Experts of a small language model: a sigmoid router.
Below are experts of layer 2 (counted from 0) of a mixture-of-experts language model. Rows are named router (the router's row for the expert), gate (a neuron's input weights, with its number), up (a neuron's input weights, with its number) and show model dimensions 80-119. Each number is 128 + 32 x the weight over its row's rms, rounded and kept within 0 to 255. Numbers have three digits each.
Before each expert's rows: a language model's description of what the expert responds to. This comes from a sample of Wikipedia text that the model never trained on.

# expert 43
It responds to: Digits 0 and 9 inside years, numbers and table values, such as 2-0-00, 1-9-64, Hot 1-0-0, plus million and billion.
router:178114193120127168156124122138118119110171137190134162147145174193113104115147160090140147192122160163155143084119143164
gate0:189140130127109126113190139101216139094169099143144141152183096134112162109132128154061128194137131188091145131150113160
up0:169107133150131130123164096102148128142130072144148161196207082144103166143109087144096092143172106180091180158162131183
gate1:085111055082114077072117065105107155147089096139121101126197192138137124136103131126152106153091157081109107116162089090
up1:142142173188174087149144165148146124133121159141147111127076125135130125102185110138092139143153131138115170141046138120
gate2:189135184154124160142117155096124125139153151172056162112110193156106141097115133100100075150188085085192102154078141076
up2:095129120058143101109200149085126136174140131118175105129123144153134180127134158140148111157143118115068125117124114157
gate3:154114150178090140128087140195088098078114116188085111117119129116143111114145147146110119110131102198116149108116120101
up3:103137135116154122098067121166142086091151071116116108104121121126204086127131135106178090096147081134102054116183173100
gate4:090137147080138107180080128152095118143098134136124159159175129115087146166113120089170180193144073147138182094112145121
up4:133130092108130143109159151125124169140168116122125062097097138133151127109154122146066081119141153119153082140122139164
gate5:120138113152132167142139183134135123128148160134126080131141208179134168098158121072102155108131126118145169123146123108
up5:112162159148103057127140103105142180116123100089132192104092112071094154124156112144192168156151145177137131136119155148
gate6:112109147096130160121179116134085142095139103203102098124102108154098112156120134159108129137127160108150130126162182145
up6:148140121122088138136172133095123184116093130090090111136175102130151184149101164126133133114122191108192153078168110131
gate7:150103120142158124098126156147129173149132148160101191157142200158122136122094124128070130136145136120159133058077195150
up7:126159152096105172137106104112130080102099112116130109138127125077120105147105096149171152090146139123095164213198081133
gate8:081185167093104070083130086080050111137112185106096141144089143131102133140117086119142105066134116172144084114121127088
up8:100123244099131136122135085121138120148105174111149172113100138108155145057155094089127159151171131138110108098109182093
gate9:119135161133127091079135109139142138127126136143128167203179135097116120118178117129121210163136174122123139094135161134
up9:132098086141157111132116165158071108132160139181104161141124154065094102080142089140065130105116202147130172112125146162
gate10:076126099145106121067103147179101096125144109128066129086120090106128134113134149140117167060170104119159136120144151179
up10:074173165110110167066154109167116114112151165120049145112177082118138140120072171150086130111095091152157091181180144203

# expert 32
It responds to: Month names in dates like 17 August or March 7, plus the -ly suffix in Originally, Formerly, monthly.
router:125143125122148137167134133085102074062149108169159138165089142112100151136172152110140124138148186138124116081116096202
gate0:155145170117094121132097102110148149088111111170156142087114118126087141176145187118163107058114163142107140147125135175
up0:115134140069091137116130082078150130084155110147159166122139110158130153171117204108118131104088149127145138190089148155
gate1:174130107117117136189121160173134118134128075135141094152164096129130132124106165160106103106145148089164109130157144098
up1:088133139104105104106173166063118154181142212133110173109091066094123155125166112088153153105171136123126149127125138121
gate2:109130169134127079129134087119131135184125201170116104132134125141112160082098128057113129122134145165142100139063091194
up2:064148153142122147129166127120126073134138153065109114106117081153171123157157099109116143149069114141162142138085152130
gate3:115157107128137090093138144121104137095168150155146129139136097119144139089183165122101144059173104131147137109137158144
up3:086142099169083193132146108121123154110151128086120103100075096079175178153112167123122139144072116100169095092129151087
gate4:164118206113131081198187116105103087108104168119156159141130123082079168145132250172130044155161117113132084131117121134
up4:094147076157093160063128108150158190098133104146145089121111144179197079165110063088130153085096106119104090142148142048
gate5:145119104114122165135139079098184161095102109105127106104109156138080163154088115119161138115141158083182234176130073106
up5:072148121103162119144142161161146119094104110153145136109103104146165040124120146176153156136127146136128149104170181137
gate6:142154160133172138135065074110069103093148062115128163160161181139164086111114146093084165124156113121085092102122173153
up6:132189138152121170108050184098121158145113118140148166183158120144109111208156073113094175138066106165122122129127140078
gate7:131170178147135124180162115147105145122111155128113163120123102117078193120154167169134157132208085083087096135127126159
up7:129067090114115127131124173177134155137155063160112092105104128144155130155075157094141110166114132084122129141188076111
gate8:165128126151143161154144134048122146152142145168075143147153155052088130051098178111152098093172131117120156136179123130
up8:154160141106103118160175089119129123176134124131103138164142133124125177164064117159116097127109112115148112098176099101
gate9:117171133142146119153091063123125121169117190127173146037130157129168106135145119163166114154176128121052095100182137089
up9:156107091131086092207144134172153147111123090096130088176090168144105108101143165129141185081144121157162138113099163054
gate10:098116179098142146146121124093113049121156054118235093173138153137093143118093069154111154133113102121124119084132068127
up10:123168106156188099141155104129133125099115177098140077118118128161128220149126113088106144057146156168126163127107101121

# expert 53
It responds to: Words and pieces containing ar or art, such as War, part, Court, Walmart, material, plus the digits 9 and 4 in numbers.
router:143158143125115173184139140097171175039142140130170166139090139175055036163121120105131129155103140132107146131143089160
gate0:147092150122151065097152103116199160096119099123178187131093135148073124053137086144135128056118184206126166137133080123
up0:095057169151130070138168114106215155114150119106185109107087156150081096113101120078111147085126160157119200116178096162
gate1:136099185168159168137116081135104149077120123075133111174102140149138054151164141121116078133168120133106189129173145161
up1:114127075111161146092131212117127109158163125140116163131191174186104199130115078187095127094143121179098099118068052098
gate2:172127170146169077122072105113087072094151110139143094099082151176137131127125129170120143222038173093125163135136177181
up2:097101094100113128119144146088118185162091104105111183094167172055106140129105178105131133047179122182132162110127124069
gate3:099166102177110112163137108098184049075124112113111159118071164127099072143068071094134124103132162138152120114107094104
up3:110142102189151143179149109147134125147113101079135141157124128154119119159139186120130114086066152094082072173205135085
gate4:104105111081120111170145113138146139159152125186137115101140167126087109152128157116119161175103122107127181104131145111
up4:173133152167194175121126109135071082083091139114170176118133110120168174110138098092137089157148145172107085170140139042
gate5:127201114168099131136156122158189105127118086139072124125158122162126085099136102166129098130119105107057083120122109145
up5:124109167110141106065094093169084127140115124147143092121124094151136141135148151124092130061121101073193155132144132074
gate6:062141076099096171113149082145136091107095143162153195113098140174110074117143121148073140146124066126157142186111077135
up6:138109144079124147089140116054145183147072097103052145150171121103160123191076167161117094097093132168164131136155182089
gate7:101112146091153111154091169163210135143113107061199100146145118162070106125125096113137151137083137125137155138136121140
up7:176124103111099196100119138137080102146101134205109147092103164108141169082138153166070126096144131074113117188118150144
gate8:121117113109144151146142154155134104114131104175155101124114153146123090131077146178088134142160157164079131180111096169
up8:108189138096140126170169174159107199099151174062186088178145147130112120171077209140134078102101135148110155098179132144
gate9:113110134096159082145131136141134123057119069148158129170168085158055077125106095122089062123161159091090129129117149154
up9:114126116157086122120202103120175101147120149085130094163143126137121129134178150155132132113121164171200146178120121165
gate10:181152106099099141155096092161115107156140151153133136150112137125128107131160127172141125160134143113089138155111093123
up10:121179115116102139169117116146092102143150093135149160147093136107128078124163157110114102166106109157121156158089149123